Weights of a small mixture-of-experts language model, trained from scratch on English Wikipedia.
Training: a variant of Adam for the experts, 675M tokens, 5150 steps.
Below are experts of layer 9 (counted from 0) of a mixture-of-experts language model. Rows are named router (the router's row for the expert), down (a neuron's output weights, with its number) and show model dimensions 0-127. Each number is 500 + 50 x the weight over its row's rms, rounded and kept within 0 to 999. Numbers have three digits each.
After each expert's rows: a language model's description of what the expert responds to. This comes from a sample of Wikipedia text that the model never trained on.

# expert 16
router:476499605569539492385562535456427504407440527581549496521472440454565445419553490539545510485539442515500520423501457591546482511465563421499530509446633463482554517442445500554519445492469511506541524541552536449453549510453456503491485512500438415550523545511490475486542497441492570554458457440478599438480489437349430539535468521465506517561530568548481508478458554422433529448602
down0:562491575643496480456459472493490520453503484479583517485585654483504481574520510509524448511542496468481446520556521446486532498502470451504466370558489495479503570528553567531463536484499379562474518499485554483444423501521480548578524434518468474459548452490541540503541454504411502528444386391572485457436554475499508514421442501496454612529452404420539523511550511508599511563540
down1:517520499436611534536503457509504381512376547538540450506489569480475487517416523569472428466503550499556481421432458540431526592577499456435558499426487520566507536541470463449440508557482474460509452539476469471477483602534511501454387484492541500478558510397532524549538465516425492439516595544538547501461518645546503537499422578488580523425487570492433492486543537436558464498443
Description: Paragraph breaks, newlines, dashes and equals signs of wiki headings, list bullets and table rules, plus capitalized words starting a new paragraph.

# expert 6
router:492464564564504502481513528402475550612485482491413516494484481575578559479521566385598535550502490530541516561520456515548457380562484434518439534488538505493504488538444462614519568407458429543541498507465509590474484522517560485453377581511483449584494573477442459504503473486566446551459418481564475494436552495505418459488521502496538501561519440477475560417526507597449423502546
down0:498472452408539428499484534413455496444548502418572482492468559526517470429586512530634494515545508537474555590542437558455571539538459590406491463473516506526420560510530470558538489464443627490414535461462423497538456500504565505554498542527486571547490498535430568490450474556513403443533572504486375511549516488452509546399458538506493520470462530424534456513484541538473538392503
down1:519455514515494482617512545453445463447590564503546451472529526499452533576497575547524531486534491500409480426437506434517453488576567499585496531447522439507466481502439426436535518428486485523412485573460396400538486543456537568524472574524534490461542415556496512496517448463630456581545462563494475438519621565535571474450519435591512493467462444400492523536509454503427475505525
Description: First tokens after line breaks or list dashes, such as years, The, This, plus table pipes and hyphens in lists.

# expert 49
router:562605567470529488585468534492403425551494536514503536515582571504544466411489463497550575461507446491487528500486443454385438465418538479538520475506587525477515563522448534544471570560458507545470606390502584515459529469543468534449425432473510470519473472589496526514428540430523401582515489527491505458516469568412492415526428553437522415416513558481487566441455546503452510491521
down0:514482526502466493531448501606504496492533546501474502553434605548439453582580507529441453494548532502464480461481523435531429513501506521495522590568448527411497479520497519553531540467494465431539513500375409530558539377515481459554532533550557563461487570400461472460536500500596563507374537392608503489457449394508541558491472505474517549544517507533470480565500484388554428479458
down1:422453506497513499629527585487434421499546579634587449493496508555504496521539447454488525541492466516536555510497524442442497513470458548491467516429474459496481427509478502544519371390495549465409539497506536494436414607473505433518463408536571526367525460489507512534481496509562506510589467577454536522474526487475515585586489494562480520529485529425512427581462581506514426450518
Description: Articles, pronouns and determiners opening a new sentence or clause in narrative prose, e.g. a, The, They, whose, Each.

# expert 50
router:567456499460588587458501504470619498521496463482486553497499408452400488495496542453456500583539618457463510519518494438532562501510505556516544511469585553447508468557527552568529531594490612483451498613458451474495483539426482428477449439520509543500539521492500544542439502513463443495534493513501525410444565485432432430383570489492451451417535607516494467490554503405529435468419
down0:498477483578539438435547554509530466441389522395545555529557506461524515480606472507520518497540433574600585486576496509585452558459481500482429446479446509552484432485564438504500504581510401454486411554559517413545524491574492468465516499443467514503572487523529573533492392495443590476576489542503435476501485515498509455515470438499437469480515411424464575475473482583529593458588
down1:432491505428485482451421589515532532579411588445457464509499474439573440396537552563535476556541515479520504553449531458463471538529473566398496451509540575481581431512472546449446485416534538517530517439418465438524547516461578468559529519511470448540505465461543510452541484593416530468385505592516512609540486501549464514480563489521542495482475473519592489515529466474363450586527
Description: Line breaks ending infobox or taxonomy lines, decimal points in coordinates, and heading equals signs, e.g. JPL, MPC, Genus, Species.

# expert 46
router:419430479501436521461530497461536443567393579538494486504574591515572549453494530480570476471563444461506559451499572490376419439502543525509532496493581550587485542465521508393426462491541478529533534502506467500517487477503487465514477513503462518565462505435510400511492606560469557487557598558421499603496485593583536440514498526543496417478516517513417520386461457584530491456548
down0:363513490422542527429456506484526455513571458511555465479421496533489455565494573496531495456576514594470462517502503531413490526526533478535514480447486462468466548407486451433488615480574522528563469520602535563505423446545508464485553486450475604451474583432446474555597443563471531521501545559508485579485517403545509489526464533535469457467536402495406561458396581518496521464570
down1:369391460496539480530521427460524527549440472489544486522593487428379570473514438484501540561481511432489515535461551467517438507554497552447523536479541515495535447523508495389533474504529528576453429488481526499455521475496611500532450340398542449520570623515534429475491477481519565476498506564546480444425428568591505483478514418491592497539491549526538508532577496534538476543488
Description: Single capital letters and first syllables of personal names, often initials or surnames after a first name, such as Louis C. K., Jr, McC, Kl.

# expert 60
router:521486564459551540569470502558489528536473539514532528470469581525523490528537595568500582500473608457523529426552457428470529440531500485540474601467476378490492385554589438543501474487475508443406411527501471443521523508556522466533453614416580510433474562484570461491536450502511488482592523500524447459622425421488465451510561543511502470549432527526528478499542444537573581556464
down0:440471521500467505547522578493552481430444461482471508546476478469504600439488536488433423474533488506455483554443509529426498594488480556611511495525540549573493504489491502481408531336528494556461512518508574470572575503456482459523443494512564474526557513503541540372533594466508480506389487629574489562338527519551528483486517501512497492382485545470437519547460433500478509503470
down1:537515569429540401493509531406527440444408550578474460539510514540377517424509559484531472554439536472498439560474493482390498518505588575462585576477476480473478471475526457499551544435456519441565549524506512435460481446530458485497540501455450530489447458476489497507565481489421499593496482554441431540614527483457557510507494490419576532540491656523549484456609432530498484529571
Description: Mostly as, as in served as, as well as, plus change-of-state verbs such as became, won, lost, get.

# expert 32
router:398415536531504483468604459455571502410481620497550514469519548401524489443385537508510488510419413562446491505513593516455470485441454525500470506494436474557539523505411476476484547414512484584559534495453465453551460450487482510508575573497595566585503491461447502531504512447493590481502553514533493553564545554526505438528581500581482471439529592515528493536493501622548462408522
down0:441543538463434490524571528490530469571480491494505445462468535481395486513533484484484464471489488485491474552490521490397488598520422455434466542550473424497481550500455475450452473532498513570453562640548435504530493484495468526502512464559490453524431584490589542512510429491528553462492532397454451579395489489504432435536515540627646575448483573482600459562469559460514515587451
down1:460383571477622526518490473450541482490486542436480519442541507459539439490483535490509533492524496445552443607448503447518478533472480541524481506457466483467563534602514463487487434439506618627513469633440465444477480387555556484517530535458607530525470424523560540489475480501530508547475555495421498510458500470545455546528461490530526471547487570442433608561443537436431375512496
Description: Opening quotes and short prefixes starting song titles or surnames in credits and discographies, e.g. Mc, Mr, 'n', Dave.

# expert 24
router:436492498535483558467436467541434470472489532501466531514463415497517534549440498531599458450574547521630381482591527527448498499498516557497570461468469493472535501538437475539461503478474511472457507539471464495518460415550395515530467430530595646557602454464509443540583436461555465439546424552470440553555567583551513555551581519494515483502537582510485456471561512539455515408473
down11:507558481465478436477596526556506476402554588437482493472571500552454570441518517550553523578611524539534476483441514543412564452474456388562481489531547556537557413489508385598535504384584468528458487411553434479520472530470508474506542497580482486507523564510398545490517529519487438406424520565481488385453517524509559547500480446545539478457474514448406454497491499490524489494531
down12:551423533550482413508491436406516510568424536555541601442506468495499534545541456463441435496501532493573554526487492520483527537399458541485487437592489445539484513455437529513424509451541406532504556541465549491438546566636440454554529533442488508639483432517562443511490493557452550496486449545478467528575525521581534482575413454472497520435514458597487484476453472387515461555536
Description: Pipes after publication names in game review score tables, such as GameSpot, Eurogamer, plus of in critic credits and non-Latin bytes.

# expert 5
router:501519474433488498502521474494510441470570558509432563497500442456522409464472491479484491502404491542551585513449526427485538388546495468453570519455446454553465407459549432532520452437481555465494453474511493566440488556502558537541602391468538584632446546507530415515528540541468466589474491549483537502481519524562549448504541461494495513455430444591543593471468499417363577467484
down0:480498507495428505530543549463444588498474506382467542572471520506515517532488399519532468526562456379551542557507462471537499452427561510531560544531461495487461473566567496496453453450462516610507471408413449454519537477437561590502565642520432444551523465459531495485501502450516454532497433507469554516572476490611465491595490511572482462481597454510435439493451548436591433449500
down1:364556444458543442417482534444515465440493543492540396488523503607469513528474525491582507500531525489439498598599514475484526522453479457569484384528456484451526546547473499437524429530454541490534466469546444471409434541469444631545574524557530561512509483429532475597494534449511369450555613474484512528434442512470531522545585470536474508487439484526438543548551467494540500515492
Description: First pieces of split words and romanized Chinese/Arabic names, such as Zhang X-iaotang, Q-aeda, reb-, inv-, rel-uctant.

# expert 13
router:472521445526517545472493558509520438544460517474535551506499563461436497492437503536603475526499540539539454388535536493576449542606573485524500579398413428446515492498508443479511518495480559425484520542420476535487480457450450478427564549524602575459576472409495514486512524501555499484419528453517581527468534451500532500447634595531422479600450522443426425557486513549463457406498
down0:424544520461579548532483479454488521500470599561562552469532470497466482398583555533541416470372430364468466394490497582540565448516453462561473390475490353520543501518509476523471562512492499503496437540554472571548475525419506488477462542482573503476518591521565501556478519526478539534532548449492458435470563430471535512528471560470473590584481464503527545489532458498445507413542
down1:552429549580393567484621487557399427515541511435498493619563492465492515463540530513466473511515534543403462535513457465348443498521544605496529476464502547534513504457533467516527523441485511513595544540474512501496530411475483556477588479502484450523493480509436569528500559561429527445448538490495451532526407464555514425447504413500550476405584563451540578505447475486451521472572
Description: Hyphens inside compounds, equals signs of section headings, opening parentheses, and word-initial prefixes like mis, des, dis, e.g. Blu-ray, Action-adventure, Dish.

# expert 4
router:483519573449505582540438454511496411464456563520533484517455507430530427525501487456431508455494564458622470528502438506418595464384426528383508439511556547516440461546488585488561527498582426516470507495471525434559490507448446589480539477503504453451477557595449501530512528515470411558496555564583420408444540496493488451474484473543509526453535530468471532478381450576515545423504
down0:554500456383521526443474474444418511527592391475477537505585446457517553431445479468405448504550453546452449450569509453436465527477454497522461520542485490416461460501454508643483518461487503494452600535554527505486510461488491547478516495479564518573542570635560578545546533477573445449532575501464496436465573489552508468574464497423524495399473532520536507481423575557578537507484
down1:419488512577430583490454558501514567587529510484439520529481535470505453467488504448534425424452571429478555509489512480537483558567496513568542483471562445534450437467549410513556474441550566551522519520547518499452628473566463505465497443488514473511451392456542573522438415586507556552421449409528464539576494483501545530447424572431507449425480580497421546464562525445537420542534
Description: Personal pronouns and people-nouns, especially as objects after verbs or prepositions, such as him, them, you, I, troops, citizens.

# expert 23
router:602502454564532561397514610421394485516507552553566519500539417470479408429488483529462512497509485517565494461447542516535531523485541498530510568590523546506547438505538588503523570425539545520513401557389502568435420567454565588568455556495499540494516507536560469575520502544499533540536540501522518477462523462432476483520435538489564454538507510390465464508605516593467458451564
down0:614491481457532530531407514591463501515598534498541402484375476516475503488514535581404439550521448485573438513566479536571542542486484533546489499443488534491397535460528392489439435520452513482532533474543535589507445556472521410578521475470539464512473557462511508539526529613564395469564493551503502402485497472447508488439452571454520454414556436544437513482522485545576503477442
down1:480451456540509526468538507525544512476463459507539510427558479509524526549464482468575486477528490504441526562581433470448499424608616502467499494465565495305509541458523461500546462490524536495496504557511464434422514457485548412470548424397449485497515449553450507525464444417541546469566679490463482478558519510506444544510579519460530495546592468470612493500504482444427509566492
Description: Dashes, minus signs, parentheses and blank cells in sports score tables, such as 25–22, −16, 13.16 (94).

# expert 54
router:486525509581461513424578549569502511489557425452390549483544525500431469517467518499579502479510610570489495490466461457572592425503515494548474495584416488611436580556558613529491559599496428583502457482533447502547465596452503457436546424523552525513530554500554524544513500553479465471507572520507457536443597457509413490491508462501568470440499469527490511526543485556518445426403
down0:519425441499486477479438465496516546511531465481522525449549442487502527585517500445414506543466547437460496488435564564486547525533561534441505473469547464565520656524484421507442496563454404479429532536530460559499494465629545562502524431602509575493504451449464489451480582458477483542402443637470444531458467489500563536545589416572408577493493542490452468471566490451503493490540
down1:545482465464535408543398554560461521461433474499556499435570607504482470496508534461509512517528430408374527506580507493577486475454543427541499495419523517425555457498496503427454503514589510461522494563533512480455540562546566470537524435466451556536506483557439542476492475483426453434526481555574466578607512595469525544574459480562464529499456543400411430447460574582481474531549
Description: Endings of club names before goal scorer lists, such as Celtic, Rijeka, CSKA, plus line ends in geography infoboxes.

# expert 58
router:444576503483547533423583540494500578483449537512446430596533526517488490455527493487623511468603452496550473502412465444447546512513539497505525569354481528468555546492527428505454485427579524543540485510478453513494489454604597510542400483532539550519498475526568493495491594539557526552477542595435482543500545512531528482420577428539475458508542516507501587512408546576526481534615
down0:460545453427506446505375484627502508498458503448503470531523456527422459563511495506471543476442495551515523528522474438505535464475511508585505417581489499448540514551472447525489570427445422460492509548472561511503500464533527420473471546424435579479435495594632538527494554398597550391512552497574553547535541513490375549480475577561546536467485492569540469519481547401500450526494
down1:383453485473509536474450458485581465449475500374538449562493503573455468467513583501514463481401492458406523593496450534408502456495530490623560463480547496479536463545496466433526480445552618445390466506498467512520528526493588458447475499530527629506463539548609451484518565589495505501525575581502492565473492498518412570530502574486460519536515469530488485472529567429424517486526
Description: First letter or letters of a word at the start of a line, cell or parenthesis, in tables, headings and lineups, such as E(insle), C(ircassian), F(ullback).

# expert 42
router:611462461485554562396569598564488515553460518436461563475558469437434479461474505496509434506488519489485563519527425526568582477571515487565548453454498538456555554493483473475575479510466512561524506428586467495548513576471544400423442449510546503469558550384471567470466404522490471518528540519484502509476427485561532594447500488461514499516541565571549550494377407441419440537478
down0:510519510506486441614481509459506539530575518535419404521488555523568527557461385563482490490475467432550490471412516453487495552480559595476500468509426479422528478565506514539477400565510420466582569505434555465506421535511428572501487441629447496543535565506498433422508456473549501527531497462460473421463439584547586435473469521564450528481495530560492513528548471543518485394600
down1:454478517492555529491526514519488511463491564505498437438544505417498593509475574415483481435565482525497500591694501500508527534525484472463476544513577489562528519505504472560526531548499513530366490503471495530580474487526485471465416409374546381490487503512416518456470540546595568501549538508483471554533491461475451460505488420523418483397485489618387476490493517499575441508524
Description: Field names in infoboxes and taxoboxes before a colon, such as Genus, Species, Born, Died, Service years, Coordinates.

# expert 55
router:424503432498602548438543510559459548537568514472560462507411470512454480534512437503560451540443509597547509450554549416565483514493480490511509522569512657589510490501561479497494543461481563594476481510475478467481490597424534509506449543506430436526501533466488507459629516513513367495535403482415509470507589506511442520511499470442537632436498461483490558511543612474500513521523
down0:325559321549556623475512490574480494544495482425390525562541468458489531470437483519504414518579478537484517587492511493504541502480460430525516596606480590550474438500508526456553488506489421538461507534399536455566517504420526528518568459536456495568520500485471491533530515475467448478576476500510472435521473579577487428527583496563505456482477419466516459492487484498495510518516
down1:492558524545495496445529405439479429506525523526548442532502531492554486627452517478534527545572450448480422468497407556401452549563462440522500550465531482517500434475550582515499511484471526475516489505532433590456477549519562505510493442544528559488486533559446521441479446451342432525436555564532450579476562471459490590519388594504588497524559506606451463434558473487482431472504
Description: Byte pieces of Chinese, Japanese, Thai, Bengali and Cyrillic text, often inside parentheses after romanized names, plus table pipes.

# expert 29
router:368544477526488502551510459567536445440432541433514449578518489524511453517578567577546553419559469496591492563573510454512456430572473583532524561452457582446422422435449518606487561464494554516508512491486517537515461575448437521414434481545543545503455530541527500514474579529429544549505458472552519476422465513569546577518561428587530445471500453502481517480455523538485432608489
down0:450555469520553459557503562507537426456483432495511545496512594448558474489475433506527511511441500507533489488414607505489661498475467464532530504447433454458535437503529468425432456364515510522487443519507522524526522485482563542513407463455553624465542598527518501485458558436511445551543522524567495566537517597543426550396467499464555519575433508483482437582435451449453428522489
down1:504451534541606509565531450478415495478455555473528574439436540439471408496505526543545557538515503452471425486485575473517519548467608473507513494529419429413477488462601558415508588523567527485452431483489414447553447591458547493476546531478530477508487624529515543499451517470544385499505576531564438498473516480487509582413448592493481609473497464509381530540490468524509462485512
Description: Topic adjectives and nouns such as social, health, football, hard, basketball, plus aircraft model digits like Boeing 777, 767.

# expert 31
router:450404473462550548435481477561503521435459463515549432498453486522480479469533523509561514607599465537531496474479432524528485338530540481412502518360525494450483457508453502457477548502506500618457521466471445496472475477409396448543519571532526530545596552545550513452544586519464587554475437481485530485462576524549479592506561428568567419512424491506457507516439513532437493478531
down0:411504495484487532553579505575528528507503528350518506483504526476560524485486480457579576552525481540412479553456511534471498483406551521535496512465478466502437433518576501502424542500527524461503535510550389449551484531546494520504452473535691507512498471513490512449617527470551562422473567437516463529485487517602577519385430452512524502510485464428571521394563434434498489465447
down1:433444411544476499509503546484530505492460460468514521474416489554494463536496545533482518458450582487526399392473517570560543516444474499499433536524445489485539554533474551455574465573556465602424501536453497481412514585449496609508500578503469457422582493442450513511466496527617431489470495424594452490456482542561552555508513469410478576510381467520518411594448549532463551520547
Description: Second equals sign opening section headings, LaTeX backslashes and braces in math, and stray markup characters, e.g. ==See also, \boldsymbol, }^.

# expert 36
router:441411449534553502574433426503449481490499539460502608530452483454600556536493396511460518547550417486451431594484458500463396493413472492497543477509421477562567489582494565588566562475481487537438451457554462502490456527457546581579505511519530428484503516498522529475479511526536584505402515540578485405416439446491536499469562463581513438469557529526483487527402432464498503461427
down0:535552495486451427463471535417473523547455440504502509388566517588522547426492400462519476497466512375575531415492514530520569511490513534466518457504471482428472469472562398502441497497552535392510550398513471588599491506496507550491542487538495587418545591562509509472511542488570457508514512426421451495584503493572554539504547574498516445415560464530544498543530432515370504487527
down1:477532488545506519506598507575488448484503483500463507492524406400518484492540561540522501529584523512598426487536483474567541436433550512559555427512442461555578534443455617445557511536455550376581377441522417517470562385564482497461524515411456491519413516501453490535567530517428429521494493566414518512494490508520415455436493488509494503561497531599483541492462582555488479504521
Description: Nouns for time spans and months, such as season, week, period, summer, December, October, often after in or the.

# expert 8
router:472510480507464589553460414580480528448526538484513545517572402533440447517513434597541525460439488493428461501449524515479524517514592555422520575480465639463452474550517545537584497598476538474472409490618579487512520528586551523490590457443543438500455521474486594477398511566519435464556578517503476417519478497515505496498522439502545513524543551451440517407444454566514504506437
down0:577525415478496528536543630483509596485480532456499501543509410449486555473457458479490448416550488556540494516491555520504546455536480431504546522537507468505489501570556606515536481503398475542520469522439517421424511495441375502527417417483412470480473493529447585510512432474519527504492468539510552543531552535396421442607475522537548582550536509575578478519520375454451565449531
down1:635451480535483417489484478425412630538510556448475462526509521528510463459539421585579478482509453442456495602518579478518538496555529518482528507410510450488461474527505463498528404517471496510510499438549551585483570420540498455532505442536416563501558464490488498428539501474550459439463469488534514560603518521560428511514543551450547611464471563499460512514501517478322491557445
Description: Country, region, language and nationality words ending a phrase after in or the, e.g. States, Africa, English, plus there.

# expert 0
router:588503523422494555495516524495453467448454480498544580552580602560542530521508547418572433556400567534592480498449406458389481504517425404496478500455543506463523416447515485499554489458466507469502523536496470443473602519536469399505525448463468424417484559457440451499431456471518512562496481400511466494551579494471462462568463501465460602466526499624498430526495541455516536539551
down12:593541542383493484530553511444532519496574529495513532515470561509583512408488467407458462449476534529548525460601447477468470486494487474554545521506360440410569512608443554506632456527461446529584449517447476564539535587451534485427579500561550522458481473525471464531477515470561474481459491476539401564407531520400556527438561510482433463510521494522489494465504583488484572491503
down13:552465496404512475437483535532475502469424538430540536585477434523556484516527529518563501531537518560508558518409394574446479484549542417464527531521481603548550503455523518577588576549539494484417461513482564518433491546465552437489581467537500528432518504512462561485490518557488470497456476511560535534426396458429595519521480304541529512476493482436478429455499520455518536469391
Description: Main verbs and the prepositions or to that follow a predicate, as in found to be, took, served, is believed.

# expert 11
router:556564490513441538616412455509500433428469553502534531526525480436508527486429473443400490586515451486414521575491512412482556449555432455422453581467468510368507463447486502554564483512596444442420493431601491540550427505492491509561476487536562479413535549408476516495500450462466518508549568516516522413431461419500483482478538476535515481436500516575536521487527581531571519417512
down0:562428519475553445397564515522494465438487459567593522431537591565539535488428509468474447516508570532552585451484539470439515406409547512553486601452520527434553481590509421502468404495528509475460541510532462531436419479521585443466441435462533574535467503466448583480496546501427523590601457451566600531433437438540505456495545503565511553474473509504536529429510527478511499486455
down1:508510557578524470545565523496489501427513443474572498510578487544458532447576464416489493480506436431451525510423570473566387452632567452513473490487449421453440488451432484347479495506477557477578481517507515482464493513468524441516605515488495570479481460471520464489458498534530472578505406552438532619524559521501535553589477486586459542501523530555413515483489614499493473547416
Description: Plural suffixes and plural nouns ending a noun phrase, often after numbers or "other", such as -s, -ations, members, games.

# expert 30
router:383456530577507498459490533533447558505510547458444489471476499453534501543516469535575476547473419548550558463555529519518456469504443481518545586569549500481507480533457445580540609506485490544514497543484429558504483571411485515456375551584537460609500473401476545503488499502489557522510423526500442489465528486597537518540537478572549486584554426445428543510598504526403470576634
down12:501472506583582543521442466520497556604505501520494408518502533551505572537391576504619549479563431433551573499474492445495508490511448450496540538437524461469436577589513490387502520499471560505478544457503476497489455411563512451458493506433474544447462492440519466591458507433459562492561505401626581488527543403428495492442536579554514483471504449432458524517501416548495447557496
down13:483453446421576544541593584439462473600430533422455461502568512505517435558471501491496487532520503496528484387526567510436474507506447447464428586481589566583497556555506451496446497480455483496457524512571453469404475485524484477455558483558587468499577533476549416430468502531568523538607514476531490454523514502490494524560429548472487450402415534542413484509455386526550595540473
Description: Pipes, opening parentheses and indented line breaks right after names in tables and lists, often before CJK text or values.

# expert 56
router:583474510585507567424512473522511573422557377511483489487523478508568554567563521537568497525547401541525557392602544477578479555505555494475526542506551439506492459500528496491455492493557537544519563604578518509508461527442505422521710495517525493532583551484543517508531516456499590499478553443513518462506538515462479445471502566569588465490519519470490545516451559417459468558449
down0:502493474513526524480417534465442493498551425467520506509494486524552553468432521546492625545537442447538471448501485478475508469511498526603417605536543545474512447496465510437442485523477497485556368491498440460498516548602505523521496522469509473501528552406463449497460532608438558569475415568459370487534501394499458582453579590536480484463550573438560418492498455495567544417574
down1:369400561516591525423539493528523521472526545526478471488519508500444529590508565522468457457431526571533520531505534564588533451524541493561561529447445556484506495453468427328437459551548485475455433474490541441466472566408437562528567482463456514471501544572566494477455445524534530513468693476454509491510580511535517478505533475535506522487507512510443481516521486455439397519434
Description: Equals signs and line breaks forming section headings and list boundaries, especially See in == See also ==, plus List and Cast.

# expert 44
router:446467478565400528544503462494532476445550403515439594504486507475490430544472416494419511505441506458391450546465621477436545526479528456532466500605426465603478491507540578481474502485455544513552503436469500513558573484464566500418527534376502492560437454501584584571439431554489536451562583436421496497549546471506432540540532498451558487456579527509528535470498481475528416519482
down0:495590535522593457523542521548540454526553546437496502585504569565405503517465566411488483448520581493494419533474560485500514507509483410444586524513537426524583526514506542442484492496552533490480533542447493541562540472534426633431509499537481473493406529395521493460422433530475405475500409496509488498524525502492436524432530397533486502476404594449586487456614506523416536508481
down1:397526493362542470531467473434483450523485609572489386563567474487473435482484544572559473479556482466495525469612427466504440556496449477497546510430533510458517522528485375431494528477444460510475569508538461473444428576515613545578514572605428479520511515494512437454529564538492498574463455550453518560444484527536548483457441466583415508525463497468546559574470485524477447522529
Description: First words or pieces of multiword place names, e.g. Saint, San, Mount, New, United, Los, St., often after in or a comma.

# expert 48
router:489521412512576522538509564492475586524503525501586440545528434515461488534495553508461534600559549457506446598464444463420555486570595456565566525444448507508574507494517544606472628556512525556529488554425558456510500460549533520432394481583503491485526567467469564570483549472483385538540495498542448511490554415457493473405515489534443436492576527459469520432535536471491420544453
down0:505585540603542588483379555483449555554542567610531483501538475469494414560445455513494523564446485448495462489456554443522523497394532575518564501557548523461455400480525412448396575560484470492380497467466478456460461537479487540455533418517570522494530526503539482463478448553451508538489426558496473591458470475475532508530517566515528459416562535422461547476457562515602522456460
down1:483601510615487522497565475436494478457450429446640465403484491401466488472548487503518494572511447562462487539523468472466466419529484564517478537483455453511492555433516456591462536512555416565517576416547518500482449498608527590539576400476512482488466532523470458463455449494516480480532542572498575525457501577449546508560552561456500542511454546478406525488383532420478508577549
Description: Words in table header rows and category adjectives, such as Scientific name, Weight, Class, Winning vehicle, tax, medical, private.

# expert 14
router:643472457589419506437549558508497547427579461567472516593514485540479591506481484538536458463526570469480571397408460478499558536428511541582637540471483535498479556472535584490506483453499547538513506499446383462509507489527501477413579542475577530465560513425499493439477498533469495532425533447471495478499517404505515576470447529454541513417556535480548425475480482423449416513482
down0:416572426434465443476461464568537488509414558580481517471448450473556518516482489538552545519498486438567451577559518458479467519534564492532475533517521527483485461440492377411477465578531546526511574487566511555459375529597544570499472496527485507532433472543522417590364534395509484492456477496424485559506488566594460434475465555448591497479494452532545534450534476472478568535435
down1:505445495526488472540450491498508464444521475501491465367499452471567489443517382461582435563588447536402424462502456518428544456525574520547445477487566543528490463411591550522423486439513480487422510433527503452482537433467548459509598502553467589476427495547484548503572370527482497523435581535536482532488388549541545543559589533505530529545486544501549557534522494517500590473555
Description: Hyphens, headers and labels opening infobox and taxonomy lines, e.g. Scientific classification, Clade, age, and the parenthesis before metric heights.

# expert 21
router:666588589541449491526467583450433490467486507567584470508529421467467479522494536463589475441529442468464443590495573494524545467482459535487401541498499535468543462474491468525427465529442495433519447506531543506498412536536497492624413452425570570440534547477543552509565588445496465453512532458484492484479507508597449516503498482468542482482524566442458507405547402430469525567552
down12:682519455473485597466536543559494484601437387502471552473525453533531508385504521509550446441479520461453524437565490460540445589529544458591510477488457469446552433495497515494492479469550555518492527522431458457531535573491484553557518533444526510506569486544520495428549554500586566435424517523480576460448561445457508488511491552552483363530437513459431521537372490526532472494503
down13:517520447498531507505511488486562418547539522544505557532528484531549373456511485515499479409497629470457560433516413512546458541493479554424532409522545435502491490500448514506463527539538418511466536496575487557446431448462480482458416459488399453437529497501515506524586489493567459483540486613572462392647480482505493507442446503442515498497539497561474527631441522446621486552531
Description: Partitive of and among after numbers or quantifiers, plus number words and sentence openers, such as six of, among the dead, During.

# expert 20
router:483485482583491442458495544531458522493542568545480522520525534501454470560433496460526582457510482440525491531417520466552460566531526556503475405529485485512470566531540434467460553498466554508580463412547479548428487542540524493580502489492540515461426521416545446569499411490478428536584425432545561560557556430486453549570515510566575606425608428528476542424578481457555400547579
down0:319400530452537533459470508505433417481496483413522512538500504467467467534538570459453518576536466458462361548520448487468508473514516502552477485506548474460556486523515553668549526472443446536416468524504481558461538536443465523451420534557519444523513514509593476564580523519473465576468460412587522462485504452559501532516553504528542516496485518498487483510663528480434455517558
down1:547415505543528462503499512545421589547525571529545452564435421541494565438628476454584437490609485581466546492518537485535438481537503494521553513330494475501455479508464539477487549466473519487498520561540522515534471462513597497482559492487480469510515399519428493475530483458526462535525316468522542451456529536528453421465560586516447445438463488481503487615492547455481461455479
Description: Prepositions and separators inside list and infobox values, such as of in University of, colons after year ranges, and at before opponents.

# expert 3
router:464523542397526619409516494393463529469545481528457584549535469492547460458416541441552547446559465441527512560410462499547456498568536536417535496472515510510561472598524605469446492465463522544520529525547499426433484620499526495513432495505476416519554569517503581615517395514539465515527467523533469612517567520417442530446471470422539563487490458455529549496528505454544507459489
down0:404502559449484499536498531556474346588485573483566536512393468517548584494554546450479420464376582544595412479433493588549536522453585471442486419559470536549560435520517415569521443528392473488499495466513521559535474505470514570494470487461461479603427469474422510525568529564540481492490480527491490516482478496442498518485521477587598549459490487506451458520549521471496488504549
down1:452512414641444410498562497464549491483561559482485509463510570524525516481548505575475520510545444545415454480516425455455494471454439502471442448548539466502523550445462526445515450507593526416442508494513517497532484524552539366541442452454497484447539529474519397551483600433453680538439582483583503505557467501492496477541521507458491506492457493506550566441584459523550497487606
Description: Pipe characters and short cell values in markdown tables, especially separator rows and football squad positions like FW, MF, GK.

# expert 17
router:534483449588574479355500522483550524500557403528492517541556506493385493489467508488462534470498453523503520564580504465566552503430572534530542512462491553574463477509493498350477519406483554550527481518420526503451459479561554433546439454539574554417526582483451486523533534578509530513468581586472421528522490536540456460432536419562552414450538482480524521527416505475444516506610
down0:501496433576437517450564565550552455396484521477472509507496475543558532570502502456623513447502457531569605461502536464514473604472501476473492574422509506514400493447585461449447483473431421478543560402560513499488563507473468439481588581448445479505479480410507519490439489457544465504417484450545475595540439535586479524466360550523530480546485477538584496592493487499488564489529
down1:565498476477450491484505467508458475350522476510590545423505531469469579428527520571459503561497501470496594467519552574387496486516586476502425538549496498530463583544527494468510360485445582472452486394498516422460560480461486495551596483490448479502488531408481553486584440514509477608512484516564516484463558490450472474507477542628431498573534497464524416551501470460554502593473
Description: Numbers in statistics tables, especially athletics marks and times after a pipe, such as 13.71, 7.37 m, plus position codes MF, FW.

# expert 9
router:465499491483460451595466539546492556560478499462563502460448391483475524499485526598474489501523572470484519559495501534487538451504486546382489540560460583476483490562522552547515475493447459433401465450576569493583448539574401552442470565524485424464512565602523563434437517455537507505443524474534534411495373543437460482526481558489493464570495566508559481492394613461474469512418
down0:429562442421521525460457558563485471506467477480484449481533568599501456491607490506453491447496534500576561433483459559455512494452524417456450498474527456426410544413540569623456460440418609612562498482443487520543466478522459459446464584437501489495574490492547445575511476488516411440600507476522575571499512492533481528550480482506534524408537436558503509559525427517504595485515
down1:408490459464528450457508502506421537473562493535484508511581493523530520495501621527507505429571474469480475622538483458484539518521544497491481511375502469409552610568546457586517495530486533414554497541468526499501508483553458424517531515499410561587423458385492461465500533544517381571394493361539486565500459531531482491510502504541450537531461543522503517506371531514440484581503
Description: Final pieces completing common nouns and adjectives, often materials and colours, such as glass, acid, yellow, myster|y, Oligoce|ne, anti-war.